From a checkpoint of a small mixture-of-experts model trained on Wikipedia: 18 layers, vocabulary 16384.
Below are experts of layer 7 (counted from 0) of a mixture-of-experts language model. Rows are named router (the router's row for the expert), gate (a neuron's input weights, with its number), up (a neuron's input weights, with its number), down (a neuron's output weights, with its number) and show model dimensions 0-159. Each number is 128 + 32 x the weight over its row's rms, rounded and kept within 0 to 255. Numbers have three digits each.
After each expert's rows: a language model's description of what the expert responds to; "mostly gets" lists some tokens that are sent to it at least half of the time. This comes from a sample of Wikipedia text that the model never trained on.

# expert 24
router:133176093142114187079095165198074126123182140118171090113159158143108147107098132125130088084175140114093132137140108094156093151149124169123130170109143104162140136133139127130089143117112128106140122167166129123153101127112112132113122147161116081101172087091159192064179122110165191104122056092114110142152034176133148086171124135112149162158127166159166093165175094113115168082124133137165052103103152080127105073075122161126133097136129037086156123061135107144126135070133124
gate0:048127092133122201120137153103111140122067143126100150122122166085075110123130181144133065113150155099164116133108136108135148136105088150099076138157127079125151096151161081140157166089143102101107109092132122154103104080106126145099089209154177091124117122128160128123124111126122109096150122092086164096111156116127157077104171130171195090134218104144122104146121069091090126092085108133135189108125131134141101051158193203173141098173119102128133078099126126176095194139091115
up0:111137107121075185121104125104088134123160128151121106172165120102138149079150081110173137105129141194132138160149122133085125162096136167093119115108153074156142112113172115114104143096104090125117101155189110147157109086105119069090013148156121128074142157178143169048172147116139098100102103067149148159178142167130175125053093091137144115060212132145120102148181079117087168131080075130165143090119107118108119125156155155165082146159118130108115129120172129092151116102139093
down0:124128153146161100127167089141095111152131057196166126127151170079140141142108140159104112153139122150141188130116093155098108161099090079125149120089022123189148171135135194122139126139125143134098158090153087085174100150098114161167112131101117160132098096142159097160135048115170158153109161206115122134106098085115125135109133129127126163077091149144077171107144071158089082127142078120135107142149136211224170142172137112128085130104115137095108151133091078171120149145114100
What it handles: Second syllable after capital. Short vowel-led piece right after a single capital letter in foreign names and terms, as in T-on-osí, T-ai-wan, S-av-oy, plus San, Mon.
mostly gets: " San", " Mon", " Sal", " Tom", " mon", " Con"

# expert 51
router:118161129086158151140140088091093137148144081083089145107156136190087132108062126179103095100118138093094088141092122131144120165114155127102182118105135163139150116110070079152087071118138140099085139219129126170153172133105100113118171143134167157148121119107150103085149140164158102108077149130140110111097114139180142121185105195115101088111158067128138104156145192079109153131119165123154075149160177084095068126144186162159126120097176125113209153082115124127077160060135140
gate1:164204159136134083171092127176125096096162088142102137132129180139107055139116177109150155061121123137128150119101188165143145156131102173097184109077140108087147052079169086179102059104156151123071141168071129122141146148124131122101139109134141077157112140099164140170134081176147105118085190132094142069103170157123123085129141144108167067142118116127148137094155192149060127110148160092082180150117128199105182117132152134160119128190138109133123149123108098144130125120146144
up1:143148159206135138146127135164146103155137093081151139092142097113129068153118119082187170107093117189157145180121083102105094127151174094138106055098147120128174081100074052117107157159130117093125096168108086170098106090091154135139159096113096135125114170113087148156110106175117052108133153162140076144110095108100104134156106169048138153106106088095127183086124134155061152095103088139136147110102159173172128134130123122130142139191150138108133144202163122120094055097138108
down1:139116123123123136118148160163100167095118092105074180153100081081175065137093097095069122169106197101129155091123165113147151170172104165164082119144146087088163075110159151116192118093129145189131161161145156186120110098107176087134101125119077120118114080094124131148140061171148172212134144117106071152126092121138092087088125116130189172086138081137102105092078160112135136123162129122081139158096162127101133134151176075157136161158118170148123135100047131145137135158121124
What it handles: Adjectives and derived endings. Adjectives like public, new, local, national, normal, and derivational suffixes such as -al, -ational, -ic, -ation.
mostly gets: " public", " support", " new", " present", " local", " national"

# expert 49
router:122188066088122147075115095168126207167147115110091117096163192124108064095085089144180072078153142124081104120088128122070123169159139099029115111143130121143124099161166087125128128168160111155095159119167172116126124129110153135174151150145104099112128130104141145181175133105134152106102116152140138156105087131147153157179125130107117159152157152093120075134179118129113149131122166189135104129082149104081123180092114132127119210110175087081213152166148129181130110167108141
gate2:106154117118164123114156074123151185157125168106156106125119167132102088159090108092084136097233150139105142193098130173125104147151147107116074149145075143160153151112141207115173125154123095161099060153063143122145121057159150131091161171126190092139133180133125170118146120120117107165157179095146109121085148161129156191168097113081124117162145106114118154097145112133174143098066156115180166110130151119134174100147087096184084165184172134157148108148129113126163132182148095
up2:135109108157191165071147137147124117092150090137144106069126120130177166096132137108083165110091141144088075094111175161139143133107107163086112169160121120121146120139103102069108065089168143123115166158141121069140160168081148107083168113132114152080090165117093129184132129156106137131101144124106076137113100182126123128177133164134112121090093088135200106149116150118105167140249077075114167079135101155089128140141150163139194115165100148126111128089117074042133161108094135
down2:130173084140130107136115077116162137150144091149064111123101150113102105143134069140099138079069124166160101126090120127192119077127155123149125126164067157146137173101133140098186115090109127159041124131126163102137107076094139190078181123170155090101181191095112144157078123094139168139131129118109090140124184184145148139080136145168115092149146099160118173117128142136081192140134115136157126075138114129047145119146182132161206129119113172106175108120134194105113146100110187
What it handles: Of and in phrases. Of and in introducing places and institutions, especially University of before a state name, and American or New York.
mostly gets: " in", " of", "s of", "ation of", " of M", " New York"

# expert 10
router:142159111150121163126183114126178127189171105203197143120138123106096129085142129123164103058149132107141104152161171018139115121147087142112110161102135123049127118101140026099151128120119179109118149106141115151175136133145144105175127124151148094131203138126149142116151082152149129103131134160115129163109101124129107175135146158128151116120197100149145134146181162088102172185112189119202082137147142080145084091114176194134102150126138108095169136116116108183099160134128167
gate2:096158137110107129091151146126115118176183127137174138115127174156123126123092120157145194084174084106178113212086121128115187118082120167147122136098132163076123075091152075130118119122152143082101115116156104137147145120125140103120087088136176082155170113080095146154074122110133145060138115095158172139126161223093152079157117156137161168178110075117137116132090199070117100115154133117133139125162146101120228101123124125111098171151148171068087163181137148142138115084115133
up2:118112163093117110146160158090123113131120116168126115170164193160134104181143133099142070092152109156159085183145070117116142157114125159066155120147139139125140118134041077119109132141103146201052132124103140176097116097125144163107134137090079140152105108173087140116118158163103142115163113082135113132196170199167131075161117144153132080147128083095060114131068162138127094122165178105164134112129105100123112111160128154180144076162153071132166098158171179121112107069160069
down2:151121133100103110098152121154080110144046099139178116112052131159116117136100129129160141095087147117092154192152091128086165047149107137158076122131094105191051124169099142114123120119143126108104105094080134110167154083148088191129151120107140090120125126078097126146146138150171068071110129177156124107079122121092099196116159038097175192090194141109176160136123089063120122168157112140129167124151109114108158131153126108104115092160109132165135127171140110136142138178130093
What it handles: Mid-word letters in names. Single letters and short fragments inside proper names, especially surnames in tables and credits, such as Le-f-ebvre, Jud-ith, Be-f-ikar; often capital letters like F, G, D.
mostly gets: " F", " f", " E", " G", " D", "f"

# expert 26
router:148135096147101163120133091151079121134161108185186116134172152156115119116147131133125030100146111137052142141096140133100130132111061060124155149096136077157111113120140074140117132120101148117096144182118159154142173107130129120135172144120129113151169148108140113071123038076087132069112123153111106114176110119146118206114100114080170113164141095113149145141172163116127167045102149141160085115072150086142084166083153195143134159130146084072175129109136105206141150100122118
gate1:163126119100109171103154087120133118154083111132082180139085134169129100080164051170065100094115129159107098173111152088098176080145142128100072104093110097081162102108075128162194105122179143108143066124148118129144114133122109134197102107184146177129151171054103090084143149133089162089105135122117091109164173120175156115114098060091142135174149110062185151130157154113127130142152142159122122092129154075082079104164086084113164181105091130122142109157139090108123110143120148
up1:110089105134107131117103133109148138181065088120134104114121181187149087098127094145087072066092120137099127137091135104131208041150124093157113108081095130077162094138054143165135111100178133149109092124136099146160095158138123083195087097199158166155139145100060106129117105122112173122081114100163097106144187098178166134149111083127121150150140117114169164123217178121113121133128128154136112096118149073134100136190138107103155131101119127127143101161155150135182076115156168
down1:176115103121060112155196155069108162153142093195138134147134123118124139147128166157142141170110115071109112074145119147172132123118113131123189107099136138076179164128098100082170087139100155159176127113127044104186125117168118187142129133173184128137168128092122116190165125129132150139161104132187077099125171119100158125106113179115082164127125105188164155067082130100164124160127133119138185088156154149143164167187121105122110096155127143195109122178124126065180091142097123
What it handles: Foreign name beginnings. Opening pieces of non-English proper names and taxon names, like Ind, Is, Dan, Pet, Kore, Ass in Assam, often in species lists.
mostly gets: " n/", "ș", " Dan", " Ag", " Pet", " Is"

# expert 15
router:109153104137110141076083082132100175165095122172091130102124150162136063109128105111128072124149115121124151144171127127108139148094097111093140147117157113123093113137112098160134097097094195083124140153113163171167155126070189122104199137141140113130164136141131079147150076121083193063109110176136084073113107128159169209107105131140144116157137103078141137179179159115145162086088174159143079118093149067102102163102170126162170179126153108105178129133144106229163154099114141
gate3:208182117082123136092132111125118099102091160162174096133121092156122182161130102109151150105124094198109110162104166113150148062135163118028129152134132113106135142139179124094103099178087161099137140163119173122106138129105096093118108099177147128110131136123166108099161111171066081130100170132173125149160135178103118115147100099130162093109132071085121113168146138080107140063172142083184093114132108146121108097127095057162143105142183109093160140089160077181054117103175143
up3:162095089090152114106113126123123115141097181113131111149097125162121191184121127142122169129109066184060141113107096120145126114141103126058129139176049108099117126127175176086115114149120160119111131178209120104086126158128117127122112107145108174068104158133113093127148137194102057190171159110130115154192127160094125120173140130147160158155149078125103126133129175134176115111144125162141114093122071163150154120110105091128086142136177153025178133121193125155058098131152108
down3:092141123090135040143198168114118191075209131157141109120136114082092145182149162128179154120096169131164142097146136159109130094135165189100115108136120115150115109067130141113107106139127089149137147217100157085154157132068151133112149173078089110098125098104162117131192113100157104156115203139113111124128221152133121116152141163192140108142099101145160128158155119135128154084130143132170102062083142103086146099173098118179136143053161126130119097097113087132110116132162135
What it handles: Word-final name endings. Final pieces of proper names, taxa and foreign words, such as -atus, -ensis, -ović, -sson, Singh, and canvas.
mostly gets: "idae", " Jr.", "ensis", "sson", ", where he", "ić"

# expert 61
router:182148110147184162133147152151111129123173092105149084065190153150063117115092109194139099112193098103081133138073132119098112137158120095137173130118133048090185097149110105186156125136108133160125138154102084189127146105119118084135130130107164065096138151103138152155131072132134067079120126107089061102108076155131100125151111193070148108132167155144093130127133134127109150119133120129161087092092158112110074123113146199160154095109090073136128172107159098175086121165187101
gate1:071124160129186205137122178064119083110118140174094135085150167143122104121129112114125141075115131118124081108118155092171137092113124100100135218135096153101184117092127117153128237123101109085126107105153110151152110116138149099122171115158114107119113207143171175160083091114119101039125123144113122118191175165158144121118132148116117133176133119178129095179159142123164130149099095091143134083106137164116093103177111153061151215134113129086099104103142140146133074109113147
up1:074082162091181181112122166127143052115112125121076120086162126133110108158120154098111205063138144151150075122144207132151149129119097148088098159111145133100204119123147124186147134097126103075143149102112098167138089128106148085133144098137148085117114175114153142100093154084115078083112152111114163091177142199115069133172148103086133095135153075158150121219149152154127095154129082143182151117146098128151104080163136193117149173144123118097075122171137108132136121129082155
down1:098176146135139152139208190094100106159122142080123163114181133150111142161088148197139123134155071134093136161113115191148110239122119112130106116138153176147102097147138132128149148109180125183159108074139135084184139106159114117172169092101116137145085122079122058093134143099138105123121167156127102114155142050116152138136116127165097094119126166127187130146118135144102167112108153109122146026155112126127112125105102100150121058142144184171184122131077088200110121156120144
What it handles: Capitalized name pieces. Second pieces of proper names after an initial capital, mostly C, G or F, such as C-err-ad, G-est-a, Ca-uc-asus.
mostly gets: "err", " Cal", " Cr", " Col", "asc", " Cor"

# expert 28
router:124127105127126097103141135145125129181136138160182141144194157105101092152095118127175137131157093099102133159139134073165110089143129083079142162146127100112142134149081052185101153090084122083111178119126168100134196102115138119120162114128058057184151075123139115135123078141097129064084078118097056128080104107141110190143046109121153095069163105082130089163134142115107140146109189146141075153080146159110087172125085082127122125121122084090172104081137121139126130110102152
gate2:107147179121165116127135106127103124135075196079113159061164195092123098094101130137121095114143122098121144119122136089148137113154185141128135152164114131118113142130036069085030177131084137125153119137098112159153140121165131110189172110120124090151131115133146209130154120174071068103138073115179130123126126119157108160180116098131153111140099081088131090125147103127144135124129179162130125141108158085101154100096140136071140063089115175118105196137078100099140089089137206
up2:105140112174097155107181121121130130114115125144104060172051076151112165128130139098141096105139129167154143142090092163073128109100167167146096132040122104144112112155225161126117122143143110071102128130144136097096130143135080089154071119146136160067115096112157091130096145116139149155149179127116147087134105135149102032077117101150181178135084103120162193154089131104099100141110153099149178079135097127118137041164149161171157155093121081132106143074110113129126150112167085
down2:147131147158092121124111153138145191157114144145141083155131127131096181109105150115109141154129141119139127069163160131196150103113105109165121121185158152082131079143128135086169117146064153096123126118144099206099136117139131097073139192125158148113059151127146197164067162103129181097091173120075123149104158090111164214142130111171157182107169136123120097116179162093098189116089100111105112128121182160090130164093087177118119142160120146099216182169112120140114106111146085
What it handles: Lowercase word-start fragments. Single letters and short pieces starting a word or inner syllable, often in taxonomic and technical terms, such as Dac-n-is, m-idday, p-ellagra.
mostly gets: " p", " c", " t", " r", " b", " f"

# expert 5
router:149151135128128191149155164107148085167169103169143080105248113129065131113103086123116111134128120126114111155075158112163103089105148059096197159183126066123185108200128148152104091105098124132134182136131178102124183106106182068153172127126092092120134119094114134146180098117147155122138138085114089088110110115162165140145097111097129144105155121099136118149141194098122156117077146114153092115103152157135116140142086170135093060183172098076139094135109123148101173166153119
gate1:092103137052158085090137204118117130141155115127169126084140086171149156108097097130136092121136123098115218113112145135098102063140178087126132133120107157102137118085113099133115109169131138142132120094158166142120113133094165118142144124158139083094159157079127123153128144162114143167126110101098159100082088120062143081147069121194052158132181121107169123141147181076190162122176146087117149088122114188167089102105098099185105143197142091122076168134135049097141140116142155
up1:237084159107115137110132143108104139121116180079138132156099090137156088096121126093210153164089128134115133179075147142112106118158110125164157122180107112132093138163063112128155165067152140091117066114088153078156156132150089198104147146109124119130139122135129140205091134100129094112067102069127175100146100083113135172113149141093135106136085172133148075126129155167076118150153079118157122088206107123122108175165132187182140140148128112147121102169168177155148085115120148
down1:146102145134130149110078166166100150169085108096150157158099196062191099092160113106104167155140127131085054145150094113130141106100110170133131153108146136082130207093136094152155119171191124140120128124122110181066134184131115117108115127173139056176111145116138146126057159141129098127104169133094188102152063113167124163149144110154101124126109157069110091135123108128123163109134108149101092075170033131140113144122125173144078117104148157160167071135114131062112090151078140
What it handles: Word-initial consonant pieces. Opening consonant-cluster pieces of a split word, often after the or and, such as sp in spoils, st in steadily, pl in planned.
mostly gets: " p", " St", " r", " b", " Sh", " h"